Experts of a small language model.
Experts: 1 pick a token, a softmax router.
Below are experts of layer 11 (counted from 0) of a mixture-of-experts language model. Rows are named router (the router's row for the expert), gate (a neuron's input weights, with its number), up (a neuron's input weights, with its number) and show model dimensions 192-255. Each number is 50 + 10 x the weight over its row's rms, rounded and kept within 0 to 99.
After each expert's rows: a language model's description of what the expert responds to; "comes after" lists some tokens at least twice as common just before its tokens as in all text. This comes from a sample of Wikipedia text that the model never trained on. Tokens count by the router's weight.

# expert 13
router:54 53 41 44 41 45 50 64 45 33 33 28 36 45 38 46 61 40 38 41 33 35 39 51 46 39 50 51 43 60 49 54 50 54 43 50 52 58 53 71 40 58 32 51 28 50 49 59 37 60 61 55 61 47 55 50 53 57 52 54 33 37 62 48
gate0:53 46 43 41 52 62 66 31 39 48 47 48 53 42 40 53 35 56 45 49 40 56 45 66 60 49 61 32 56 44 40 48 44 26 53 51 52 58 40 51 50 46 42 56 43 49 51 52 48 39 42 48 47 61 58 63 40 64 36 52 36 55 48 47
up0:56 41 48 50 41 25 45 41 57 60 45 68 27 33 53 46 43 72 48 47 56 42 58 49 41 66 44 67 41 37 50 39 41 59 48 48 45 59 44 48 58 46 53 51 54 44 54 48 45 55 51 52 61 45 73 49 54 50 57 60 49 59 46 58
gate1:43 71 50 48 60 47 42 46 58 57 55 40 47 58 50 52 55 41 50 54 43 60 48 37 57 46 42 41 65 69 34 58 46 50 51 51 45 45 43 32 49 58 34 55 66 38 38 53 42 53 52 31 55 50 63 28 61 41 34 48 43 48 50 51
up1:65 61 50 47 56 51 65 61 55 44 63 55 51 50 37 47 43 43 56 45 38 56 47 43 54 64 48 56 46 37 54 40 55 54 44 45 75 43 52 45 45 63 45 48 59 44 30 47 58 54 52 34 51 49 48 76 36 37 40 46 56 58 53 60
gate2:42 54 53 31 40 42 56 43 75 60 52 52 52 26 45 27 34 50 47 38 46 56 44 79 38 45 45 53 42 47 46 51 36 59 51 57 48 43 64 70 34 67 48 50 48 65 54 62 67 39 43 54 41 57 60 44 36 25 56 53 52 61 56 55
up2:71 54 57 54 52 54 36 42 36 52 45 45 50 51 46 59 36 48 41 50 45 73 68 40 57 46 47 52 54 60 57 58 51 58 46 54 53 53 60 61 39 42 35 47 50 61 50 47 42 44 57 43 58 44 58 45 45 45 65 45 43 43 56 66
gate3:51 65 46 51 34 50 29 45 49 35 39 52 40 42 40 69 41 47 53 46 54 57 46 56 63 50 54 70 43 51 59 41 39 45 46 43 32 50 35 47 55 43 46 52 74 39 46 39 43 27 53 48 51 32 49 46 52 55 69 57 65 42 51 41
up3:47 47 57 43 36 52 47 48 62 35 37 49 62 49 67 50 35 45 53 26 39 57 61 41 47 46 45 44 46 39 40 48 36 49 61 51 45 50 60 34 51 56 45 40 46 48 49 45 46 27 66 53 49 50 37 50 28 34 68 38 41 51 65 58
gate4:78 51 40 56 68 57 50 48 50 42 49 49 30 73 38 48 45 50 40 44 44 28 33 54 54 54 42 53 59 44 50 34 48 52 44 52 47 52 57 57 65 51 55 53 47 62 46 49 40 42 48 54 32 42 55 36 34 61 69 60 66 51 47 35
up4:53 38 50 57 45 54 52 60 53 45 51 55 49 55 62 53 57 43 59 30 44 39 41 56 53 24 14 58 48 52 55 35 76 54 58 56 39 43 66 68 47 54 42 40 42 48 43 53 44 44 54 52 32 52 24 39 50 54 78 42 58 59 58 31
gate5:47 60 56 46 45 40 48 49 52 48 48 55 35 54 51 63 58 39 52 54 51 59 58 52 40 45 53 68 51 39 37 69 46 56 35 56 63 41 35 39 63 55 50 43 57 46 48 59 62 63 48 50 56 35 62 45 58 54 56 64 54 50 56 40
up5:30 58 57 61 33 58 65 58 58 51 51 68 54 45 34 56 50 37 65 61 35 45 46 71 34 54 51 44 50 47 66 39 41 41 66 57 51 49 52 55 46 52 55 62 35 54 51 66 62 41 37 62 34 56 54 35 57 48 57 58 51 25 49 68
It responds to: Past participles. Past participles and predicate verbs after was/is/been, usually followed by by/in/as, e.g. known, elected, signed, used, located.
comes after: " was", " is", " were", " be", " been", " are"

# expert 28
router:54 32 52 49 47 31 33 34 43 54 55 50 50 48 62 51 60 65 52 52 59 67 58 46 59 42 46 42 52 51 38 62 45 51 50 49 62 48 64 47 62 39 64 58 64 62 60 41 53 30 34 57 53 61 40 52 64 43 50 53 51 49 64 50
gate0:60 63 46 49 54 50 40 46 49 57 45 53 68 51 63 66 65 52 32 51 44 59 51 38 48 58 58 56 65 47 47 65 46 56 72 38 36 66 72 52 30 46 51 55 46 44 62 70 58 42 42 44 32 62 41 47 28 46 65 54 42 61 34 39
up0:52 52 47 54 62 51 47 57 47 43 42 46 59 66 50 57 69 51 51 50 63 54 40 34 60 39 48 39 54 44 75 55 40 45 51 48 54 57 36 72 69 44 56 55 49 47 59 73 47 50 65 27 47 40 49 43 56 50 54 55 36 59 71 35
gate1:47 42 41 49 60 54 59 47 42 64 51 59 46 52 50 41 50 34 57 58 55 52 46 41 57 40 40 65 45 37 57 48 59 53 39 51 66 54 44 37 47 20 48 42 69 52 36 51 33 65 34 48 30 43 42 44 50 43 34 34 40 40 50 76
up1:67 65 26 48 44 51 65 61 55 51 33 34 55 45 52 57 67 43 41 32 61 45 55 35 52 49 66 57 56 56 60 37 40 26 55 65 25 42 50 47 56 62 42 60 62 44 46 41 41 43 41 54 55 51 54 44 56 45 45 47 47 63 52 42
gate2:55 31 32 56 45 51 46 58 59 64 59 42 50 43 76 46 44 38 37 62 34 52 47 63 36 55 53 45 32 52 50 44 31 50 35 59 62 50 43 41 60 34 59 55 67 77 46 48 58 57 43 21 45 38 66 35 49 50 41 45 41 47 48 52
up2:58 59 34 55 46 52 63 54 50 47 52 44 47 43 73 47 53 50 43 53 51 54 46 48 24 57 36 54 51 37 45 58 56 52 37 49 45 30 32 37 57 41 46 54 51 49 56 57 43 49 31 52 36 49 48 49 48 57 60 42 56 52 45 52
gate3:67 47 45 56 49 53 61 57 53 44 43 68 50 43 51 65 49 47 49 69 64 36 38 44 53 51 59 38 41 52 43 53 39 55 37 37 46 45 45 34 45 52 49 35 55 69 63 45 37 26 50 43 45 63 41 51 52 68 53 37 31 60 52 57
up3:44 70 30 56 29 47 46 34 57 46 54 52 51 47 61 31 58 48 45 46 59 63 44 43 46 50 40 45 54 49 49 41 53 44 55 56 65 50 53 49 52 41 41 31 35 64 57 51 54 54 56 41 34 62 39 28 65 44 52 62 55 50 47 51
gate4:43 64 37 53 49 52 51 37 45 51 53 37 52 47 52 51 50 59 54 55 61 52 42 32 63 67 44 45 58 55 52 50 57 63 54 55 39 53 32 47 35 49 43 41 48 65 55 45 71 42 66 70 53 51 45 61 48 52 58 71 65 57 63 56
up4:53 55 55 49 45 57 58 54 48 62 53 39 43 44 47 61 62 46 46 45 52 55 50 44 44 51 49 41 53 40 32 56 48 41 42 48 36 74 60 63 57 43 53 38 42 33 48 38 78 61 49 54 42 57 67 42 49 60 41 46 33 65 42 58
gate5:49 52 53 57 48 39 54 50 56 43 57 51 62 51 30 51 46 48 49 51 61 42 43 35 53 36 73 51 46 45 41 42 29 43 57 45 43 40 44 74 45 47 55 61 47 80 48 58 52 68 44 37 54 56 45 38 19 50 48 35 48 57 49 44
up5:50 52 42 68 52 36 49 55 56 51 32 44 63 53 38 47 59 50 50 55 44 50 42 46 44 53 38 27 64 34 55 28 37 40 65 38 66 43 47 50 68 39 46 56 50 53 42 54 82 48 37 46 42 38 66 41 43 55 72 45 56 46 50 37
It responds to: Table pipes and headings. Pipe characters opening or separating markdown table cells, such as before Party or Pos, plus heading equals signs and list dashes.
comes after: "\n", " ", "|", " Party", " Year", " Pos"

# expert 1
router:53 39 55 38 37 73 65 36 57 50 46 66 53 38 61 51 52 60 52 70 49 53 63 48 58 34 52 33 53 52 43 42 57 65 48 43 51 56 63 52 59 41 62 42 50 51 54 64 61 39 30 66 54 57 61 35 58 44 48 51 57 60 56 30
gate0:52 64 46 59 57 53 60 41 63 61 41 66 52 46 53 44 46 55 64 58 50 55 56 54 56 41 49 36 31 34 42 60 47 56 59 42 44 41 31 30 60 61 41 39 56 46 62 54 50 50 62 50 52 46 43 58 58 56 50 45 22 51 55 65
up0:41 39 47 61 37 47 60 48 51 45 34 51 42 58 60 64 49 42 32 51 61 74 56 66 60 59 50 37 46 55 56 56 69 56 68 60 57 58 49 59 36 41 45 54 61 50 55 52 29 58 45 43 57 44 42 43 67 59 32 58 53 49 32 66
gate1:47 54 30 74 58 50 36 43 62 45 55 47 52 55 34 64 60 66 57 51 50 57 70 61 43 43 54 50 69 41 49 39 57 44 48 49 59 47 52 46 60 36 53 40 54 53 54 67 63 46 38 44 54 71 54 35 37 41 31 67 45 56 57 66
up1:49 34 35 40 48 44 28 43 61 51 50 62 60 25 46 37 37 44 47 47 30 65 61 57 57 95 38 36 49 47 45 45 39 48 47 46 43 41 48 57 53 47 46 54 60 47 72 45 54 46 49 57 51 52 33 42 45 50 36 55 42 33 76 47
gate2:59 50 58 59 26 53 45 64 44 61 48 57 58 46 64 50 40 39 38 68 39 41 46 62 50 63 42 50 51 43 51 38 62 46 63 45 47 39 72 49 53 47 36 84 55 61 57 37 40 45 36 39 51 61 46 42 47 55 53 41 40 36 48 50
up2:68 33 48 60 33 51 47 57 58 44 47 50 50 50 56 47 58 62 56 61 53 47 30 53 33 43 57 55 43 32 56 51 36 64 50 35 49 37 56 49 64 63 57 39 52 68 48 43 23 50 39 57 53 65 40 36 48 64 37 62 54 48 59 40
gate3:40 44 50 37 29 44 51 66 32 47 51 55 35 34 54 33 48 58 48 41 34 55 31 51 52 72 46 57 49 59 63 66 62 35 38 42 45 40 62 53 52 54 49 39 57 44 42 50 55 45 59 46 47 62 40 56 47 60 56 39 41 58 59 56
up3:24 45 54 62 47 51 53 65 39 40 55 60 56 47 52 30 44 53 28 57 67 68 58 43 58 58 53 46 70 64 44 31 54 60 44 56 59 60 53 51 55 48 38 44 48 34 24 67 62 50 49 53 58 58 57 66 41 40 41 39 52 56 45 54
gate4:51 34 51 47 42 42 52 43 50 46 38 59 58 38 52 45 71 29 50 48 51 44 75 48 37 43 44 48 51 43 57 30 68 43 35 43 42 37 53 51 62 56 54 57 37 57 49 49 20 45 72 45 38 66 28 40 43 68 37 48 45 65 51 30
up4:55 74 62 62 36 65 52 59 65 35 50 51 54 37 65 33 47 51 40 54 57 50 41 53 54 64 62 43 30 44 27 61 47 71 54 33 49 62 55 70 51 56 51 50 56 50 53 48 53 52 42 56 41 72 56 52 39 70 35 42 47 39 61 43
gate5:42 43 56 61 64 59 50 38 46 55 55 51 53 53 57 45 69 59 72 69 57 52 65 47 42 66 67 51 36 44 54 36 56 33 66 49 57 25 35 35 59 71 54 57 42 40 55 46 47 47 63 65 44 39 48 54 63 44 54 35 55 52 44 34
up5:31 35 37 59 61 40 57 31 31 50 74 54 43 44 27 52 52 51 48 66 47 51 49 45 42 44 37 46 46 73 68 45 44 38 44 63 33 47 59 45 68 65 44 46 49 55 33 47 63 55 54 53 66 49 46 50 57 39 43 58 40 49 62 36
It responds to: Infobox list dashes. Line-initial hyphens and colons in infobox-style bulleted lists (Hangul/Hanja entries, taxonomy ranks, Born, Country), plus East Asian surnames like Kim, Hong, Zhang.
comes after: "\n", " Title", "\n ", "Note", " Clade", " Name"

# expert 4
router:40 49 50 33 33 37 56 56 39 44 53 36 56 58 55 54 39 78 64 56 33 47 58 60 45 48 48 50 47 37 63 37 56 37 42 67 62 66 43 46 55 62 67 65 50 45 59 46 49 40 40 58 64 62 53 52 54 50 48 57 54 38 41 53
gate0:49 43 48 43 47 38 72 51 45 37 34 58 32 40 43 49 53 40 52 40 64 61 50 50 54 48 36 56 53 43 33 46 58 63 34 67 59 58 36 50 63 48 51 59 62 47 55 63 50 50 35 47 59 53 47 35 60 40 54 27 42 62 71 46
up0:57 47 43 70 26 41 38 45 64 51 51 31 38 60 42 67 57 47 62 44 54 45 57 59 56 59 41 50 62 58 65 57 52 43 70 64 35 42 47 57 44 50 41 56 53 35 41 40 48 41 42 54 59 50 52 58 39 49 44 39 56 45 41 47
gate1:71 50 58 55 43 57 50 45 57 50 64 60 35 48 42 30 54 53 44 68 46 49 53 51 52 41 39 58 52 51 52 49 60 59 38 58 59 48 58 36 68 58 61 32 47 56 63 46 59 70 52 48 42 65 60 42 50 58 48 49 47 64 53 47
up1:53 51 57 44 56 40 60 43 65 44 53 63 63 47 46 56 51 34 57 43 51 28 48 45 55 56 46 69 43 50 30 47 48 43 44 75 47 41 42 61 45 66 45 38 37 57 63 41 61 54 61 52 50 67 56 63 45 59 42 50 25 48 69 35
gate2:47 64 44 54 48 43 35 48 49 63 44 71 35 58 43 50 64 55 48 30 56 69 53 48 36 42 41 39 64 44 60 59 38 49 45 43 65 38 37 58 38 40 64 42 62 45 59 41 39 53 47 46 57 48 53 47 47 39 51 31 49 57 51 65
up2:59 44 52 40 54 39 42 52 52 56 64 38 48 66 42 50 57 66 47 59 48 48 45 43 48 39 48 45 53 49 56 39 45 52 48 46 54 41 42 50 27 53 50 55 46 62 64 39 39 38 42 60 57 48 40 50 44 53 54 63 36 53 46 55
gate3:35 38 46 55 69 55 55 48 59 55 38 45 42 36 68 59 53 56 48 57 46 41 59 55 63 43 39 39 72 54 65 40 46 35 48 52 48 50 41 58 30 53 46 55 58 45 44 44 45 72 47 52 56 40 51 35 56 63 46 56 48 51 56 51
up3:43 63 63 54 55 67 42 49 46 39 55 63 39 67 47 48 45 48 55 59 44 42 63 47 54 46 59 47 40 48 38 56 61 53 59 49 51 28 60 60 53 56 62 54 54 45 64 42 47 44 50 59 44 45 66 45 35 53 43 47 37 54 66 61
gate4:48 43 46 53 60 57 47 48 42 60 37 66 60 50 74 50 62 37 44 62 55 55 58 51 66 52 69 51 55 53 52 51 65 50 49 41 41 49 41 69 39 36 60 37 65 59 59 66 37 67 62 33 39 26 50 66 46 47 55 64 35 40 47 54
up4:37 59 45 46 48 44 51 61 59 73 51 47 43 53 63 66 28 69 51 60 52 49 42 43 49 46 47 49 51 49 48 41 50 22 58 51 44 34 33 34 48 40 50 40 45 55 45 48 55 55 54 52 37 49 55 54 65 50 64 55 45 49 51 45
gate5:34 72 34 50 53 53 42 42 45 43 56 47 43 55 46 53 51 41 49 48 75 43 49 40 76 50 58 47 50 68 35 54 61 42 48 45 45 64 49 63 36 74 51 66 46 52 48 55 47 52 53 68 35 70 39 19 66 46 45 49 58 60 35 54
up5:55 77 49 32 56 56 55 35 55 52 62 53 27 61 51 43 61 51 46 49 32 54 62 40 51 37 60 44 67 58 49 61 28 39 53 42 48 36 31 58 72 77 48 54 58 45 51 41 42 53 51 59 59 39 37 58 60 48 49 57 52 41 56 38
It responds to: Coordinate and number digits. Digit pieces after a decimal point or thousands comma, mainly in decimal map coordinates like 56.'4'23765°N, vote totals, race times.
comes after: ".", "N", "′", "°", ":", " 1"

# expert 21
router:33 60 48 37 39 46 40 39 72 46 56 48 44 45 52 43 48 36 55 67 57 47 42 62 64 39 52 62 41 32 37 33 62 42 49 38 46 37 71 39 36 50 31 36 52 32 51 35 44 37 38 50 40 44 63 55 55 48 43 58 53 46 59 31
gate0:40 38 51 36 58 32 30 47 48 61 28 35 46 37 58 50 52 54 40 54 43 42 51 57 53 44 41 48 58 50 48 41 50 66 44 54 48 51 52 52 37 41 48 61 51 39 51 41 40 32 51 55 60 48 44 41 56 42 64 36 56 43 55 43
up0:52 48 66 69 48 51 64 44 50 46 50 54 52 56 44 50 27 55 56 41 56 38 49 80 50 46 57 43 48 50 37 58 62 47 62 51 50 39 39 48 46 47 57 54 43 41 45 43 35 68 59 57 38 42 56 54 59 40 34 62 52 48 49 29
gate1:54 62 42 29 52 54 45 48 51 44 56 48 55 37 53 45 60 45 53 63 60 62 50 63 42 52 35 46 69 28 42 45 52 52 50 62 48 51 65 38 48 49 48 49 61 59 57 56 36 47 45 65 58 50 48 32 59 51 45 63 54 55 60 54
up1:49 61 36 57 53 42 62 62 52 58 33 58 58 62 57 59 63 58 56 78 68 53 40 57 41 39 54 63 46 28 76 59 48 64 50 29 40 22 47 55 64 47 49 59 60 44 55 49 46 50 42 48 50 46 34 55 45 48 49 44 41 30 40 59
gate2:57 44 45 48 54 42 48 38 62 61 56 43 56 31 59 60 33 58 57 54 50 32 34 59 26 54 49 61 60 46 55 63 56 66 41 53 62 47 50 57 46 61 32 50 45 57 44 65 48 46 43 37 59 31 46 67 60 53 39 47 53 61 30 47
up2:53 50 47 58 32 47 65 56 54 47 38 26 34 47 44 54 44 45 55 54 45 55 32 40 34 55 50 54 45 25 60 51 22 74 50 63 43 73 56 59 61 36 45 54 68 31 62 51 48 55 58 40 54 28 34 64 47 59 42 50 34 54 46 46
gate3:45 42 39 59 64 60 52 47 30 54 69 71 56 58 39 38 63 55 40 53 45 53 52 38 55 45 54 56 57 59 51 67 54 53 55 58 36 62 52 49 46 28 23 55 42 55 51 45 35 50 61 59 66 72 36 61 47 50 37 53 47 48 51 33
up3:45 53 47 55 57 66 41 55 30 50 58 58 52 50 29 58 44 36 47 39 45 56 49 54 60 33 54 60 41 39 44 63 74 56 60 55 60 44 62 39 40 36 36 35 34 67 61 36 52 49 38 45 27 60 55 50 40 61 33 54 52 32 41 52
gate4:42 64 34 56 45 37 46 53 52 56 47 31 54 57 67 55 45 67 49 55 49 38 56 54 48 46 51 47 58 58 66 36 64 40 34 37 47 29 50 48 49 43 56 55 48 44 44 71 48 58 63 51 37 53 73 49 53 56 48 63 51 61 32 37
up4:49 51 38 43 54 57 54 48 41 51 54 50 41 54 53 60 41 50 56 53 57 48 46 49 54 66 41 64 44 41 45 55 31 53 73 45 56 72 37 62 53 34 39 47 56 60 41 51 51 57 49 58 67 41 39 47 65 47 50 44 54 40 44 68
gate5:53 43 48 51 57 47 59 41 63 49 55 47 28 35 48 62 48 58 58 45 53 49 56 56 54 70 31 46 37 52 40 49 28 44 41 59 54 50 67 43 51 48 44 45 46 50 57 46 54 48 48 47 40 49 59 49 45 49 42 41 48 49 51 54
up5:44 62 47 52 62 60 50 37 48 65 39 43 65 49 46 31 52 46 71 51 53 52 47 44 42 54 43 38 46 44 57 39 59 69 44 55 45 49 61 50 24 59 55 56 50 54 45 31 49 52 55 70 60 46 54 50 49 39 57 52 58 51 35 64
It responds to: Digits in stats. Single digits, slashes and year pieces in statistics, citations and career lists, plus Cyrillic/Arabic letters and Pro in Pro Football Reference.
comes after: " (", ".", " /", "^{", " 0", "("

# expert 25
router:51 53 47 52 59 50 39 43 53 49 47 44 54 50 66 40 36 42 44 34 57 36 56 40 50 47 15 41 55 39 37 53 46 63 31 63 62 48 58 47 56 58 68 54 62 45 43 67 65 42 50 45 63 39 35 61 37 65 49 47 57 47 54 50
gate0:51 64 52 51 52 47 44 55 38 72 44 60 59 43 52 49 43 51 32 56 55 50 54 36 41 51 45 52 50 64 47 45 67 46 38 43 50 60 55 52 61 47 49 74 44 50 55 43 51 52 52 53 57 53 56 56 42 48 51 44 51 28 39 36
up0:41 58 53 71 60 36 54 50 53 51 48 42 42 47 74 57 55 46 58 37 40 30 54 48 51 45 45 27 53 66 43 70 42 42 68 61 50 56 62 39 40 48 57 37 51 46 38 34 62 51 58 62 48 62 40 39 38 44 44 61 62 49 52 44
gate1:41 30 43 60 59 41 34 39 42 53 38 49 45 55 53 54 45 67 60 45 61 52 41 53 41 53 42 44 40 58 41 36 61 51 44 47 43 56 37 45 46 48 51 48 38 43 52 59 19 46 47 47 65 52 51 22 41 78 60 42 41 56 52 79
up1:53 62 43 35 63 55 52 33 70 57 52 63 43 44 54 55 43 76 33 47 59 48 48 57 49 59 58 52 41 49 48 43 38 51 32 35 45 52 48 38 61 52 46 55 56 62 60 32 38 59 58 66 53 33 54 38 52 59 61 40 62 51 59 46
gate2:46 59 55 39 48 35 41 56 44 48 41 57 43 31 50 55 58 40 36 43 48 57 61 58 57 41 27 61 42 58 64 43 59 45 54 50 44 53 40 38 40 53 54 67 56 55 62 34 63 45 39 52 48 65 48 45 39 38 57 45 52 48 48 58
up2:26 63 67 42 38 57 38 58 60 41 44 51 57 55 51 56 54 46 46 51 52 58 55 44 42 63 57 58 58 35 52 46 51 56 52 43 54 50 69 55 45 52 69 38 44 42 43 46 46 56 53 59 27 51 48 50 54 47 44 52 46 54 51 46
gate3:64 68 31 42 57 43 44 46 56 65 45 44 59 31 67 37 43 42 65 44 44 81 59 55 39 65 49 53 50 49 38 62 59 45 59 52 53 54 78 45 47 50 58 59 48 60 45 47 51 57 57 28 40 50 42 38 37 57 58 54 61 41 51 32
up3:67 47 51 27 49 56 54 53 61 45 66 46 42 46 40 49 57 39 68 62 59 55 49 60 54 52 51 68 52 56 42 51 39 51 54 54 36 43 38 37 35 64 63 39 55 59 51 46 43 45 42 34 50 50 46 62 37 49 51 56 45 57 51 65
gate4:54 45 75 48 65 55 59 44 55 68 40 69 54 46 44 39 48 48 56 57 53 54 63 58 51 51 44 59 44 54 67 64 68 59 38 71 55 56 63 40 52 61 55 58 44 43 50 56 40 32 44 26 58 60 57 46 34 35 35 37 37 70 55 41
up4:45 45 23 68 34 65 41 49 49 50 42 38 39 59 45 60 52 51 51 43 61 45 23 38 49 52 46 56 45 61 33 36 56 43 49 38 51 36 36 49 44 53 49 60 51 34 39 54 53 73 54 52 50 65 48 27 54 59 68 46 33 41 57 59
gate5:32 44 39 63 60 60 48 39 43 47 61 50 43 30 64 42 63 64 64 60 54 53 51 43 51 63 33 42 42 53 40 44 60 51 63 49 31 67 45 53 54 62 30 61 34 48 52 74 59 59 57 42 51 36 48 56 52 46 42 53 64 57 44 43
up5:43 23 53 39 45 44 47 62 49 48 46 33 47 44 32 59 51 46 41 49 54 68 53 44 75 50 67 70 57 35 52 53 50 39 50 51 48 71 70 57 54 29 50 47 48 60 44 52 44 49 34 65 45 52 65 55 57 35 72 47 39 75 47 56
It responds to: Table cell pipes. Pipe separators between Markdown table cells, especially header rows and row ends, plus table dividers and taxonomy names like Animalia, -idae.
comes after: " ", ")", " —", " 0", "%", " list"

# expert 30
router:71 43 63 35 47 52 52 27 57 33 36 44 50 60 56 64 59 67 41 59 39 39 44 62 64 42 38 46 30 58 45 57 41 52 44 44 53 52 40 41 51 47 45 34 70 58 45 43 35 47 46 36 41 46 50 43 57 36 44 31 71 72 53 47
gate0:54 64 36 31 54 52 68 44 51 57 35 53 40 33 41 54 57 60 69 31 36 53 46 43 55 41 35 25 54 49 51 51 67 39 22 65 43 46 40 47 57 51 34 40 49 54 43 58 54 51 44 39 48 44 56 34 53 36 57 39 54 59 42 55
up0:58 50 70 54 44 51 64 64 53 80 54 41 41 50 48 57 52 42 46 46 21 59 50 36 53 46 27 39 60 53 53 53 56 48 48 49 59 37 49 24 38 49 34 43 64 58 70 46 59 65 30 45 26 61 46 66 56 35 55 36 38 45 45 52
gate1:59 62 44 48 35 43 44 57 52 67 56 51 50 49 60 48 60 44 50 35 56 58 50 39 54 38 65 54 50 53 54 45 38 54 51 51 48 71 36 46 60 51 57 44 45 62 54 47 24 48 38 48 56 63 50 48 47 72 54 62 49 57 50 56
up1:65 55 55 42 53 51 41 53 51 58 63 40 45 50 28 34 53 55 42 45 54 55 57 53 37 53 69 66 52 43 49 47 61 59 30 53 59 43 69 52 43 59 54 50 62 56 64 60 37 41 62 36 57 54 52 38 55 73 32 52 52 50 44 47
gate2:57 44 63 42 43 47 60 52 46 61 71 50 58 71 47 37 34 45 69 71 40 54 59 61 45 57 67 37 56 63 57 58 38 44 35 44 62 51 52 48 53 52 35 39 54 62 77 37 55 37 44 78 39 59 42 54 40 58 52 54 55 63 54 47
up2:48 59 59 43 42 55 55 52 37 50 64 54 47 52 58 57 50 62 64 38 53 26 58 53 40 50 49 54 49 66 42 56 62 67 61 36 57 66 47 49 58 20 52 42 38 55 52 59 31 45 43 41 50 30 57 46 62 50 38 65 45 40 62 66
gate3:53 51 32 49 74 46 75 45 36 47 44 56 58 46 35 55 69 53 64 63 51 53 21 62 42 48 50 51 54 45 50 55 64 64 44 51 55 37 64 39 30 43 53 59 57 50 41 50 51 47 40 47 63 58 54 44 44 61 44 43 61 56 34 34
up3:43 49 53 41 38 41 39 49 58 61 50 41 42 39 47 50 55 56 73 65 53 44 46 55 57 45 65 60 40 52 49 56 42 44 50 37 56 62 43 61 40 56 50 34 26 47 53 60 54 40 53 43 46 55 60 56 50 52 55 36 28 50 60 50
gate4:55 57 58 52 45 60 55 51 45 49 59 62 45 56 38 51 47 65 57 41 44 50 51 39 60 39 49 46 59 58 51 46 53 45 66 67 58 45 33 43 52 37 56 50 65 57 34 56 40 50 31 38 61 42 56 37 50 54 73 38 41 67 52 60
up4:41 63 60 37 49 59 41 56 70 52 45 41 43 56 47 39 46 37 40 51 41 56 44 53 45 71 56 40 46 57 41 51 41 59 54 52 68 44 44 64 54 55 43 44 53 56 56 51 53 54 59 28 44 56 64 69 39 57 46 46 50 50 56 54
gate5:38 43 50 46 62 63 73 32 58 41 42 56 40 43 48 43 44 51 53 45 35 51 42 36 40 52 30 53 37 47 54 50 58 44 59 50 60 45 62 62 57 36 41 47 61 42 37 40 61 50 44 62 49 52 49 59 54 39 43 60 33 58 57 41
up5:63 55 54 48 46 51 60 40 36 55 49 37 58 57 41 39 75 36 67 37 67 32 61 67 50 62 46 71 55 53 54 41 48 51 35 45 54 53 51 59 52 44 48 55 60 52 34 63 63 54 52 37 56 58 47 52 42 60 55 56 37 53 51 60
It responds to: Prepositions and light verbs. Prepositions in, of, into and light verbs such as took, gave, provide, make, in phrases like "As of the census".
comes after: " to", ".", " and", " which", " also", " not"

# expert 33
router:49 61 47 60 45 63 50 63 45 38 46 64 52 48 49 73 52 52 68 55 46 39 48 40 48 42 59 47 58 43 64 43 41 41 48 60 52 40 41 40 40 40 40 38 40 41 53 41 47 48 38 57 72 57 61 33 42 42 48 38 47 60 54 40
gate0:32 53 44 43 54 65 60 60 55 47 60 31 67 49 53 62 24 42 50 48 59 43 49 45 34 73 46 54 44 50 39 57 45 61 72 54 44 39 63 37 50 43 44 67 56 35 56 49 45 48 55 40 52 47 40 62 56 65 55 41 37 49 48 46
up0:47 48 46 57 42 41 62 28 61 45 70 32 48 46 67 52 51 47 41 47 63 52 48 53 30 66 51 41 26 49 63 61 68 50 59 48 47 50 49 42 56 49 52 31 41 47 46 45 47 40 46 46 54 45 52 46 43 70 56 50 48 49 22 44
gate1:64 51 62 61 50 35 54 52 52 41 52 50 57 43 64 45 62 48 55 41 43 63 36 53 30 37 46 69 49 51 57 54 59 59 45 42 53 62 38 43 54 46 53 66 33 45 68 80 42 45 60 44 52 51 56 43 58 53 47 50 76 33 33 47
up1:74 41 54 24 37 60 38 57 59 55 43 55 49 37 41 66 36 50 52 41 45 55 53 46 43 48 58 50 53 50 58 35 59 70 59 68 63 38 51 54 65 66 35 46 58 56 70 57 76 66 47 50 27 57 36 61 49 34 42 44 58 42 53 50
gate2:60 54 67 57 57 41 41 58 35 63 61 48 47 53 50 50 58 33 58 47 42 50 55 76 61 43 38 50 46 63 41 44 32 50 40 54 38 39 47 58 50 43 59 58 51 50 57 46 50 68 24 53 44 47 48 71 54 60 55 45 55 41 48 49
up2:41 54 65 36 46 73 36 54 54 35 66 49 36 37 54 55 49 58 61 62 32 52 61 38 20 48 38 45 50 65 27 52 41 45 60 61 75 43 57 57 60 53 64 58 52 43 42 40 48 75 44 55 43 29 57 59 68 37 48 56 66 58 43 56
gate3:52 41 39 66 45 42 47 40 52 31 51 64 55 48 37 62 30 40 61 59 47 60 49 29 61 61 44 43 44 47 49 35 61 57 41 46 67 43 24 45 60 58 41 40 60 37 51 60 41 47 42 69 64 66 56 59 65 47 56 48 49 63 44 38
up3:40 61 56 38 38 22 54 47 46 46 53 46 41 56 58 57 46 35 44 46 54 25 60 52 55 39 59 44 39 49 63 43 27 47 43 46 48 49 49 53 68 50 41 50 39 53 63 42 44 52 47 35 57 51 56 38 48 57 41 42 62 40 61 45
gate4:65 55 38 35 54 63 41 56 53 60 48 52 53 50 47 41 45 49 66 58 37 26 58 44 27 50 59 29 52 48 51 54 30 45 54 51 64 57 60 65 53 43 43 38 61 32 42 53 49 67 28 56 62 57 54 43 44 47 37 55 43 72 43 58
up4:45 51 39 33 49 76 48 61 55 54 53 53 45 65 46 47 48 52 57 37 47 41 47 36 27 43 55 72 50 63 49 51 55 37 48 57 58 40 35 40 31 56 59 51 57 76 55 50 42 50 31 64 44 60 64 45 52 55 57 47 58 57 47 52
gate5:46 50 55 50 64 62 30 47 72 47 60 50 57 68 52 63 45 43 38 34 45 46 61 39 68 44 56 42 43 56 50 46 53 43 56 56 61 61 50 36 77 62 69 63 46 55 45 51 55 66 61 49 30 48 56 48 57 54 79 38 49 44 69 50
up5:57 51 34 46 51 50 43 57 63 42 46 61 50 55 44 55 58 57 51 31 42 64 46 61 40 59 46 55 68 64 50 60 60 42 36 38 35 41 47 59 46 56 50 52 53 35 48 40 47 43 51 47 66 73 60 44 46 33 59 65 56 46 35 58
It responds to: Capital name initials. Single capital letters beginning personal or place names, often split off, in sports results and lists, e.g. P in Pütz, K in Kairat.
comes after: "-", " (", ":", " \"", " by", ";"